Below are experts of layer 3 (counted from 0) of a mixture-of-experts language model. Rows are named up (a neuron's input weights, with its number) and show model dimensions 0-127. Each number is 500 + 25 x the weight over its row's rms, rounded and kept within 0 to 999. Numbers have three digits each.
Before each expert's rows: "gets" lists some tokens that make up at least twice as much of what it gets as of all text. This comes from a sample of Wikipedia text that the model never trained on. Tokens count by the router's weight.

# expert 21
gets: "l", "st", "tr", "ew", "Tr", "Le"
up0:494494469523523510495546465491512510507509495497494529528487526513511496488520484469478481490495478533489516526498517506486500440470512524511532478551498504512523479514455478464492518473487542501527496552504492492486500515516468523472479515489536519468540455551505474495527480519447535507468527495526469422511494478513497536517528500510522541510523556498502506475471531483534488465532
up1:522477475491536495494479476514465543526465500499493487493488482540464501491485523451461487501524496525490486515508531482477544504529540500476469521514549496523528489491488570482515495539529527508465521529510532469456520435533513519504532479504521509505480473535505516552476468511538493472457486508467503501474478534479469526524502507477492506510491457496543514518515500475515487529509
up2:545491471486509537509485512470489535531463503488477515490473513515472494475535433483555535509493495460463490504513512477473514497499466504492517502511516458506521529536468536492471519506515506500530489487521510481507498515471515491543524537536512451548478496470509469516514504521498518513478450495538513521472484534484487535482494443485478507501496532525493460540484528519462508494446
up3:479457563517510528445539487496516477507527491532511480524459468518538498491455527546511477523480529499516475506483465513476508487522485531456531546490536496496525500520538524515517463516547453473477518527523514491508494449518513501511530501516494501515460539480504476494490541518500521458505487507480505505481453524516501530514528501506449486499491533501492486517525496477516538512536
up4:516538490520460526473482477518497545535491491559508507465537454498503490503479474504543516535517501532488507517544502487449458448547479505483515513481522518511484501492479477491495493510547463497525455502515512516489554500507502493512495520465499493513472534437485485477496498483516514495531474500513476466523501511474465489481519477496505527516458516510535509546440491478480503529534

# expert 100
gets: "• ", "Gu", "comm", "Comm", "based ", "Ph"
up0:510500478490528502481511463522521530511547512505499461516517527465497470532464534499496510552485479478454494489522534476471457502508504482499526484528493485550508504512471514480503482502497497523488495517483524502508446469502503555519514507511460457516463513464508473463494541521485492556479538500485513541509464495509563504431530484489494476498498494526521507492510489470495513547532
up1:494483492487533497512516459510515494480469491496503506471535472463526502526492467503502491472508525522509473457481530489483480521503486467493530506492516507492474508483538534499497491533498541516487541474527546487534513509480518557551482502534507475484473528503478452474477497476548502495510516557451521531533455479521538532541443530536514520527493532504517497492453505493506518495520
up2:513472449470543553481540520500455524492502496467464450522491521470507487466432506489506477511515545509497491514524479511491516530513489487507472442467456543471470473510473520506517491489537474481507510508490497519463484473500487548503477496498478502490475485460472500461483531477481467530489485490526535484493526525504548515496518537531487511526517530528508501495486469525472479481492
up3:471534500440456541535512535465498519493523466509512462511487482491541480459500485481476499496511468534482469463523495467520467532488499552483462490533475511493527491527511501482528491490533497427481495529483509489506468509471492461510467519478508525497518497498510466491485523465526491485485545522453490524515486477515534510505465530522472469489515503529492476504538499474518523463534
up4:500512493468544514504462501503531511539522547449496486506519496468499509534520506511505475517472524512497513531503485452516494479446478474509505504482534555529458504496500443479542458471505549489500514487476490525512488485513499524475510493471490485501442507490504473471494529463500459476489526553492518510438511518539489464488539510487442486525504524508546513505488515500501504496508

# expert 26
gets: "1", "2", "3", "0", "4", "6"
up2:506523490457529504479489496478501516499515493535506479492489529496490462557441463498496490502454543479481489542545493475484504478505513504490491546508510483506490430501492487485486489501485511505494504473465549460530503491522565540501522545547490424517480505468485498516507524468526507517535530522522489477509529504488536497473461535510504526475498515496507522533488492483496510473481
up3:497459485497506453512453487498500504535498475468472469484495464507524517456518535483460518490450502496511496457495517440511536516494487579446475498485482499530527490463501503474556493499526496505519539540523495496507474493488512481513522508478524523475444517478471500503494510504467505485542495493491486502473490530496488508478519503515529503474475530479551487530492502491494482435521
up4:485496529493503489485506522472498497477526489503530520471496516497484468494505508471497516558513490530495485472514489507480555480520528502512508519503457485540522498509516525473505483488447527512474525488488520523488495462481538528569533537445504550517509514499530484516484488447518491497489523488502493539530496450528516452453526450479503518519501517508502496509496459517463527437500
up5:473481502512509506537504485447503520485527500433511496482523514504520503504494524512475509516475485486524486509487520535508529501485487488527527513532536485457454510454540490523534498562500513514484465528518506463512545456478474482456516482479496470526549543468482515528489522557458493520487488542498496527485537498493519496513519493529503549493512539484514500460501526465520520506506
up6:520524496519481516502471513464433505515494524482460460554490539539522482479506471449474503523513509525512491530495507516536521473505494481464500474521542519518520510453511499535538476543507532447507509534491510495517515488493489479467467473509484484489488480557480504469511561490487495517543503503469490477506474468532504519460469525492520508505523518532525521530502490472486493460508

# expert 123
gets: "1 ", "4 ", "2 ", "5 ", "6 ", "3 "
up0:523496492501515480491528514538529504497483523512477455522472514533474522547516487431516526501469469459528510517484502532466467500513494525492542512507494538559476525500452477510518528499465511475537508493514487497540483492507507502471496491516496462453503548505459515515498496516484534524526511548516516514502495450509519500526517476512510533463492498539489543509517447494444510497482
up1:502516464494467547483466532463462502485481472553479501516476478506539460506464510492486493517503494470528467536459488513542492486493506490498475457512480492476503518473507521515443470464506502480458469523487534500466481491495509496542532501536497518504498514510461518447500523478515456537490522480483518507479469485544493541507503535512468503482470461515558497508486513469497507492539
up2:553477489482507474471520495525474487533506500497473499541484504447482473541481466529533494533490474548489497523498485491477490511515484520511516517549487503546467488455500494495544523507523470488530448488476518506544466497522474504513483475513515464477501457500443514529495528505499514524469503489507474489520452476478512517501527476523530495523590495491515474505495491481476481519502
up3:480490508477464500461478519488487493464481517482510518500481527514576502490474488496520467476484559514477530507497533482456500515512482537468520476499467474507482474537512539516503500522494539458496501525537545509514527480581517520453497493498469453511507500499518496513500515466526448516478497494461491527472497508481521465476508494493510485503471494473525467503486507431504496483490
up4:496462522527534495497483482499481503504527471508507517505514541481529442472503547513485460525519501502471476520462499490502522499512492501548497488468524545530467569488441545466509534470511493481516508456507481463483511509478500466503462481544500511514501513523519490487532524522508481506489485515499527506547475476505447512531503510507529504477535523470522555482484491521472457501515

# expert 109
gets: "2 ", "1 ", "0 ", "5 ", "3 ", "6 "
up0:487541477494487544494532517521485501498483482519482489507478491507462504495492529480490478486467499529476497496494481528472461471521510520472484556468483537513535503488493539525472466476473425517496440484475517492504481509485518523534481459534484466478497487521543483490504506477485483511511551554505490482539498487474493498533454515470484503560485498495524535473478480469543486517502
up1:497552509464524502548491533509460483515504484493497481530547527500543471532489528460521499502492484449497507471523511496513489493521516560481530546515495499521520487515565502531502496507526527533522537516505528498458466543500519524507516518518519500496508481514492491486518514525534456476506513490450480489514520555521546472495538523454493483522503479494504517467521543484508517530511
up2:487556479472467506528494501488527487495493526522539500520483471479498508515494518512491458531502490493513500517459535490492527524500495465466501479447496473462496503514497500459520506488507455498484464477525483504476469492504534456480503469516512479473542525542462525498455516518495500511540519468459469515540507462506467451496494507468492498536538485472514484526497461538463445528487
up3:541534489485452555470539547505501531495486488494503488514475527471513525468529522487503503520546471528471458485493538510526502500509464505515493503435480516523517500505458477455481495531500529489470525460519507534513494494489494503504472479525509491467510479520501483435514543489526495506500557485494511510455471529518483493539473493504517491519542491554472457519506490505499479523506
up4:513473465502475505490482497499485526495468505501489503537463520481489502508507521494486479514487492469494493520480519469533489491504541468463491530507520505520539521456521503495485478483545528458529513559505494481483504482441489479527472461520497548456487445480468549474462520471497482521491506444468537492512494516539491517520511534481524463523514509539511494467450518531494489503536

# expert 27
gets: "b", ", ", "v", "years ", "time ", "year "
up0:483483480447474552504495492476499462498491488509473503499512461475492556534527523569500476490472495451523493511509502562514498543474500484526494512513457483509493470478528532500532488521478496501467517520456530523456530497514525504468540460505495493473472529498505483491505530495493474538470485515511484513501541518518477532520488501485496508456508518520445482531510494548469474499518
up1:490454527513475529493501515498510491536496472509518485512505513508524502489550498467472485476474533446466542520522489464518544540506505481547484486518485507471527542529484463506534521526494533496499505496501498495513584539475450508510500507470558490543485495468489537485495505516508517479543507480465520503502514506473468497515502451507543506523517551499484495529499517518476509496519
up2:494509489494498481517534538498455534469503515511510477547515490486490507514512478515471509468553495446480523491486518505518533524504533541520497445484519515519495507493487509493539501456502491454460483461492503514528506509489495546504482483469495499474526464515453518482476505507427508531465475525458477486508501454496520528476534461537463478500509509500536477498512489501511530513555
up3:475552490511533488494502451516507477506493464541466497490482493567505517509503515476470519469469479513489511515510477468467520475522528493439517536506527494479496480492519484485550481494516516507490479480544518508537478498503510472489520455513488564527499486514497502531461516490502442481534526511516480484513543523513532525522459488468465495510497491495528496515494515495483501547565
up4:477493509462493501511512483506483495458515503520488477453553487510516453530526486525521546498482525474461458526464480492493519464568551522486496491492489513531499473493506524437532478514471519502531491469516475478457459533506499502493500462464505528513508498531482491498518483444550504484498475486520532539503488488520511507502536463515507449491501483482509478498516508483499546522507

# expert 62
gets: "0 ", "1 ", "2 ", "3 ", "5 ", "4 "
up3:484466453526532474515483520507502503490467497501496463516493501506557498528463493532502478514511528493508528497484468494471510505536506484519497546479457464515478517472494512513504505479504481501527502496459537500493502514504497508460466488501477479485486490464503535462524596547485473479489511511507507499446508540497533549505496525473526496561502568532508496489492473503482479519507
up4:526520481471502516517496446472485475562499500490521495490506468520488477492465502487492507519499534484502421512479516478491534509515507505501492497535540489498529493463471530479510475511529504483502504501500525505506473482498521465514549524520477523467536528506456466511499543496547472491480499452448471515521476522452542545525522519471525489495514523527475464493526463530500490468501
up5:498520493510485506487503503481479493491507502468516456528447482504532500564493449497465491522542495492446537492502461487512540503484522513501443482505485515510510529501544452541483490520474484470471479466526496480519507495497569523464489544480480519529511506474482513509493510474517492496462501515507497493520432526461476517503532503485489497512522514543535512520533548513479491501503
up6:516482509450478498484511483477538530506509412481535490491522480499530483470525499459515500524523502534505493482515515491492518507479462507496452478525493540507495483480501479421521540551475525561506487492513512509515531473523510530519499543484506504494478534466487517524460524507520530503514489478481515522444469496488520488493513446492485539523509469511489484498487507539503483492491
up7:506523519555471519536484489506452476457491511533535481492478501503518470518506497510487519514529477487493511493498475451513508553489470505527494587489490448463517498482472487474518484499479500515525524562497510479516518495500476496493444459480513473492520509505538479497499515508476448491486521481518509510488440469499499527531538508505503507529529535522512496490477458452503505475502

# expert 98
gets: "ro", "by", "pro", "Pro", "Republican ", "Party "
up0:533473474513529533540453571524483487509464531486501514483504515494531517459540489520502465504545496509428475490470512481488505529500464469495502492448495515524489490513506491493501503514493535537474534501511448516509485469500496516498495534480527530509500464503516508498503495467489465517537512505529492528507462466462535478525555479484459525500502457512457500481514531486525508500506
up1:521449510486502481483497486505513507517496531486558498523501491501528494473513493476499507502462508494546481483496464510438489499485489545528479532518522496534486519549509484509497478503488469449481521528502497435485505489526491469535500508473466565485509528536542550502523495524462520461496495493485498466527529544549503520459468477481498480494533484521486478533486494512492494460502
up2:521494488495469535523516485503460499467522502490497503506529476532477469454485521549500494542524528548501491509463480534495476490501502508494505452456511497509467448536535498547507526540482468483513527539520508487508516516535491512498516484527499492537461525539515461465546513496508440476473491488502508523492477509455509461482495533493500478526519503463516494505490530504533487495560
up3:482466449521494530502518485456503500500462490485479520504535514514545471517465519497523458519486505475536477515465534527475504479477524478506514489536542495504445516452498476487519527494487498461489480489458526499507509491530538519437498483494493506514467531454466486549528487510507499506461544480507473483493508532488565518498520476485528479502495482525548517487506522484467486478489
up4:514500475487539463543458484493480490512518494479537500521526516462527521519465484514467511558463486535490490502467484499486469540533463497555499521516500504522528488490502479459477479523494483544529533535521491482482500494508519502479498517516511509516478512461530491495454519506469513514484496530501518498505497512509451512502525530513472470450480518471501553545470512428484541490498

# expert 51
gets: "o ", "de ", "e ", "i ", "en ", "u "
up0:512493527507504523479505496551478497488494492510502516474484514532484507537480498504491465541509500535493525487501491543542565510472447505501476515496545501551501491545514504494497483529483523507479441519536515515504508514478515503540493522577512530507531536513549501510455538479462520505477480508479498534507504498505493529482486487517460550439486524520526522504522492506508521473504
up1:487504447483502471520511526520538547496453526489472501511519526517473495453549477459492541503531536546487519516452494502444484486457510492490531514502539482492524487460508484518521488474438477490495523515500492458515487507491494518494497481514478535484489552506503472528472508489538466515494524517486516481536518519518491469510552518503527494523497494554523513472539506506481497511517
up2:513478520464530529500550527482524512490546544504511508513509496532507524508488440499502491506527503517485479484475513526498560527486512503530488496510491519524552497521492496495521455505530462507494488552529499498499519472509465517508488502515447487444490532513482517448476501509542480470480521474485554530475506482508481523547487474508483500533475522521496505482454465470504465533535
up3:535504521452504531534433506478506493500495489542461514504516466479513511481533470502480494496498501439509503462529496526482471493525510522503457499502514475536475512476497486487470492543487517534481497567459486463527504484500516491505524502500483520491484503527459485477449515489476489500527470537469473499533504494479507491518496480557529467467553495521522477488536480499451528483491
up4:509521488529538506537478456505480544477502527511523489453518516523522479504523466463496496493516526487467500494484503521479529510533495513527514488527515517455493447524521521486508493504517499570562514534493467511500494466489514468503434514521461521488500499491491498474495494451512506468486475517455506498431502519469483539493500540497450526524544495502502489496481479492531500500521

# expert 19
gets: "also ", "it ", "It ", "such ", "later ", "then "
up0:517512542459508490496495491534473488446480497480491511538476529503478498511453492504493533535493506493500481506461490470479525458549506528532501521498528488501498467521521487511520469479491508538498463567484492502477498507490547499528495476522505515526502464484469476474454503496469507456520465511465457506523482511501491510495573503536514510527474482487478452525534472509484520491554
up1:517533479495471516488521523512522452483474460497516489556466466522544500539476502492532546478496480512504490509463483490464481500538521511526524492491478540496487507498476514451467512503527454497482505474484509486446456492494524498465485468529501524474478493529511472475525504517495469491520534475521469465487483488474462477465493489544483491535493502534509520538491477508568513467517
up2:479490499468522507502521488491533463496478549517468513479532516511507502521556469506484503468535508500522521476488509521474527500483540510481500507488475456520477445526482544511457511514488497567470506536513528475527535489508492509528512479506518519462500507553462460545506521436491524522500525504497543512516475474499479499510454501511502498554499527499498493494483493539546528490489
up3:543497500483518507522505496516498494480463460518463519498496473540550496479480519488509511531503516499498516505514470464491548533495448511515511468446464500528454475452516502447482489508463509491512525512500474499507486505517508495555530495474479497452464514548474513530476503519521453484472502521533514521462504499501525474537464459468509525497525527527536508460499491534497505479474
up4:472530466496457502504512522545513522530461457494501511484522500540490536474458513517492475506467525535470524513494516503486533502514472455473517498518521449471479507488478466477493547420511505507523496488476533548452488492508507497517466515465480486518521477507484489466478509508469457541500476502460515527525500519523518499480499499542500537529521491471508491488458479517517465494526

# expert 88
gets: ":", "°", "+", "′", "−", "6"
up0:480530519505451486490548456531523529495476496485492471509517500529545498526520475476518530537478491483494479500518502456502462515552532518512543490489478523561507508544460490505500478516520484469531515508505545469515546495508526501508485501511502495491485489500536535507504465517537495525493530479521542499500503520437466528513533502502486517490489514482527547494470511509508557479544
up1:471456506496481482494548456516495547464496535506466515485511515529491535459470514516518474518489430491483477473488490525468458508501453479468499476458523519521500465490508472527484499534542491499485456527466542506509506509498488506517468498487501536508508485474503508503545489509442505486457495496492458498469515495520475523528500502436509505497496507459503512483458493466534483500472
up2:476510545489525487483450504559476469524484509488503519446510488497501508482461495464481478533499485464514434477501467468466475496478480483481442525478492486483490510522463454518465465493453476506463498484472506505489501490507506522548507506487511492516486536530448474493481511499535489490498489463434515509533503524515495491515471514529467473524510502511495487478501479523523528490543
up3:463503515492468508525517458544464458503515518500519468507543538546491476482535489479520515506484509486504510498531494500529494441509491517495517547526476511476466487504477508502493529518508501460545433548519515491476467542521480540474508490469518476484521505504529452502521493530486490512498523507540502461529533491489500552484522493508499474470451517492476526475496464502496486455501
up4:520474514472470494490515505510499519493475539492489449490502482502515513503487464498479484535479533539496430485526508451471504463480490516455469497518501487472504526527450467491511520492508517480470495513478523534479490510489490433526451530481477441541483525469482478489517473492522523521520558470500509541471527518485501495510477514511494479504531515494499537509471470460530469495489

# expert 93
gets: "the ", "The ", "ap", "op", "A ", "each "
up0:536478451493482489483505494525487527489542473481536498465486476508461522506469516546471493473487511474467474462527455509516507515518473550481527529522504505496550524465497547496516475513496502489518505502475494523478516490470517485500550491509502532507469529516478519508459511506478526528488495518481459474541520495536494521441559482497492446487518525474521491499436513513513502517507
up1:493478487529463456490471531525521531512501470489472526460484467513505511485560509528498491507512542498477507535498479476486523518484489514545536479484486494474504541490524480489490520504565511491452502498484499514514477511519556496553506509478553487477507492541474494512488495503483519498449505479534492534495481472523521525449490494506483485485483575484473525497491451489516527491530
up2:488444529478462517496524548484520531494493466516493505442503541492517516497524554524480510481490500495457498518478500517502482523539471532482533535490491494518499468487513542489475496505480506466493506480519466489506500494475519451512544494512544519523464516571485500497491496514482489558512493520498500508484504502477511470461513497520509500559526488573497481503557496496471509487490
up3:519487489463482479513500511556451478532490533495504482566549495503550513476482476515531491457523539477507470518494504469509536510493521511513527525470497488522533498493539475460514479505452558478505487457498459547525512472482513532464475498470520493475470523517488496473504491487496471504485519465503463498512489470532504487489523489490458486498495479506520512470479537511556488520499
up4:566519522515472498535507498497506526490499470496489496485508445506504536463518531472537523486493495488477496461514509545498496554498461504523512528495539481482459478480447501503528502541500477443504537482507520502526528468485510490439477500457479513465505549478545499487469488492480490504482507526543528471510504502517472516462484498523489489499510476513498534547473490523515469513467

# expert 94
gets: "n", "\n  ", "\n", "', ", "gr", "z"
up0:522487490477512490539481470507475484510492455503470551514537470453494484505462494500508468550508483520477481490475451493474497462500498469480456488496548488454498536476497482497528479513468471478441492518481501477467463534490521525463465506492532530528529522473484514471494513468465499464482496540476488495489537484527503450536496464507513503493513506492519492491491474554524509490505
up1:491513527473491536493500507527509497548506505576534466518501459530527511499454474482546494497473477449524514484486470495492516488484500466541520509501505484506517455516492501515469470520465528483481441526535507477497487546509490494511554519529522480492476520489436490475496533532509485462491491454514523493503555541486490478493482504512488475535484498490542482504514509482500493518480
up2:465483522518547555505471456530490486514498494509473495483522483466519471498544498477465501511514506522484473507494503490503505483527473514513465502493487491462482516537527508505482473436465496536503509500526491537473486520508534518505511492504498508511459538528504487504461540495504526457529493530523475512477415482491433524496481501472456497542520510487519497527467510456520483488479
up3:514534468508468496547516488510519510488524436522475467518441503513558498493529484526471517520453456509485477510505483462487434540516489494512494514521476481517565489496498495505528482503484450465494454487513518509497475492499513521495478506505495524527506526464506493501499501520462547479524487517459506491489491550503525466474548487522502475513518543508486490472461479497516480513506
up4:466508484492519508514461485522485470497514466490487501498541471453545473480497483500542550503503503454467481496492510506551461459502515494483452499528486478559530505516487503474507475501499498526485512476489507510500534463496535483451526512525502501520480516482494485479505507539528473494550494533559501526469468485514464502540496501516495541513484497500494475508502508418516522536489

# expert 79
gets: "0", "5", "4", "9", "6", "2"
up0:499534508517499519474521533519530504498513522469485486470499501543515505503495446524496503456469505454457505464471496516458490517486467512534521458492503526471469454516486468503508509506504509492519502511464526471526508527516492496450508541496506442474487518474481487473494484479476511538523535533464501505490510476481411536539497531488472518495525496472489521510523452516502500495468
up1:504499499423549502485521489428512526470501491488472516494506519512508502505463493523495479491499488501527510492519536503500526441485506496462490471481501495520496488487488512517533465495520490542527513474479526478484498544496478521469495532507517472492532545524528476521505491535539465439506510533489492517459510456456493478511498484484486472485495495478440528501452505491506480450470
up2:498526509513477510450461513490474468496518569509508551497500536523483494473491497508524458484506471474491484523512493470504475454481443509500520516479502531475483483541523508517498487505501529513518479498521466561492506497497527505509486509487486533471542450451457475480460522513490506497520496490481506511495554503520489507464506472534515522495472517501521484439438498471503525520473
up3:468541510473475463524542522509510495501479561498492490521492538505534467531507496514495504550463503526508484507493497504471517519548478504452530510484498497531511470481510500489525495501470506506487554501503523517450488504511456518515539488511472482483501513555503519502511503510534520522524509518495518541513508504526560437467506493520508524512567501502515493527544479474449501471525
up4:486461464498496501505495488503460484482485469468519489468495481515486479517454474462485486497495522538512551473552484451486512534507495530480501521508459510508489533494497493516474469499516489534486455515534498479472509487452469467532487495506524467501474471489456520519490463520523446506538494498511484537476547505470475516543504500491485458544497547485489503514490511522467442486486

# expert 50
gets: "\n", "|---|---|---|---", "while", "\n  ", "consid"
up3:480457495444476508484528516500527510518470500479504506486493495498507541523501461480513504505437507472512470516499507483520500475486486494473513514527486480464532528506444543528486471479526479484500480541516460530516528490525491435515526534507519495497453501458451520474457538515557472479493498465505480460460488516503512511496523480511485523479506508473533487514492498509515492499437
up4:487504551574507496478499490487472498471454472467511494491521500491545513493483499513511465467519497463517502543480525504491509448476483515527465480522489536537457511511495485529502503525490502497519497502471490471462536500531478497503537537519512477518500458516549528505472507477458515523523497522474510521512527535519451530517482538519465482549522554487480482494511512498515467505536
up5:472494560520513484495459529526508519511538506469539510513478497507549469468520497470427505495545523513504525468535498518520464476461514468492499467486504472489509471500447489534523537508499501518539488483499460525480522528520522492543487496495526526530516482509482514500453509535482454475498516466484512496486516480503499504496517511523509527484512464535504521481532571500486502514531
up6:492494517467519491483505480500482502503487475547541493512457514524473498487486515503559525533505539520507467526506459492461505500459521493484471469504486501527456508464479484501505502519502479488502482496451503455508439499476487448512486499474489498511541468523474512528522441509502525449496506523506517484466497471482555523506515478492532490475534482537488475515521526490557474479462
up7:489498512491486538501500456511473505509526509507479514553496464513506444545520481539485498497488480504496472494487548471484534515514488510524492479488508514469495491489521512516471475502494513555575519505492511501481504515442517491483488504542455493493513547540470485465491527492458535531527498488485486496568511524495532543539511509487499510477475552458475488508486503492533516527491

# expert 83
gets: "\n\n", "a ", "the ", "an ", "This ", "this "
up0:497522451496475510562516520493521484502489547507526525491481459467438501534502486512478456526479530460490505469522520551518505485511526522531525517500500477495447515473520510503494461521497484503525520463519498451476498465509549479454507520511473542488496488533516531482517522522511508485474511500524522497450480509489499523494485498455505459532530497472488525485465524504468501500538
up1:498474473538503487481500500539511533504515513497535447481524488477499527492484493510488492541516527525501512489549483519475513518479482460520502513477519507512512521479482469525548489524494559494466478529481483511490486539542519499534478484544521489460507525509531510497487527472523505529496492490455529493536511479513529466497469540564453445502466513523480479474478466473510487470535
up2:456520475494493502515499506503514497516459467545503467466483456495495485535529480537474465495513538507511443503528478509505495509499506527501509523522516504451468512486422471504484459525509536513485498497537522493501492519522494483456503497514473511469489498518488498522489489487488494530455494538461479546502485516504485565508497470515527470540487522504494493476503484522541464454441
up3:515489520511506511502488482468536562507501506480498474509498511478512510469501465460507511499534484455469477519505524498506491495515495539484506512505514499536500523514502532474515451520513497452482530516512485554525476496474468478499494507517482491476528545494529497496463494502485541521497507496503519517494510491537447493501512524453432465467476552438556497463465539489525479521480
up4:506465457505485514509488492556483523533525548475494485514503499467448483518550490520509466472516502482506499532463479465517540493528478507485480498472490532525505493520525464479508440504473511452520525540464520501484495493519500484521522448465532504517502477520476515503504510521523518470484458448492476513485488544514479514472502486508509511502545557513501510521496435484492495533512

# expert 73
gets: "the ", "more ", "this ", "early ", "dep", "high "
up0:493468533505502468461487519524474478519496523525486498529528509468478435432505507501530530504554502483536525511474508510473495504494498539500516486516481529449468476492505489539526509479488498492503481530484515497499489488522516516491486519491523529515529506538477524544496512539494502523479464506475526468511475515474515475509465465490514466492520528602489466504474512474539491496497
up1:495460514495510483492433517470507441485518476480447501485464446473501509470517503484526501520495523540466442515475497512513506527508488535544496514491538448489459469483475482501527534479510514443509490526455495484513512510515494452537512499539488478474502500468487490531496471514491499539501475512537536465497482497508487480517500474531502503475499525483502475457499494518508520470464
up2:535496498489485530510504497496477484498518491524476499503525505562531520431471509492519505495491525500510462518482525509481526502429468530495555470505480520504509442471493479480514448526540517475475538500485515490489491497523507499483481481449547483462530504500471549475498510532446489493520483507516517511493476499512528483524503491529517497476492474511467490543457512493544524534486
up3:451442511503498540552525480483455493480514482481453499491538555478532471477480535487489494516497498473544514511539485557510493513517527469514506496494473527519482467476517480518498458499517507523496512509487484468546488513526574514481504490489491489474496487511486495500496483427494495503549544531492503456497533515520528508478518479470506486450494496510499488486495533493495492483521
up4:494510522499507515478484510565473474506477486494490513493551494516483483503516470481512482487477446451490497546459533505541517453487508461495506495500505531472494502516520517491499479482489486485522518512531511492459477513493500555527502486524581513486517495487518536544569462498476505522491502473484472507484511509495537518487532475483504496496560490494458511467511511468526497474453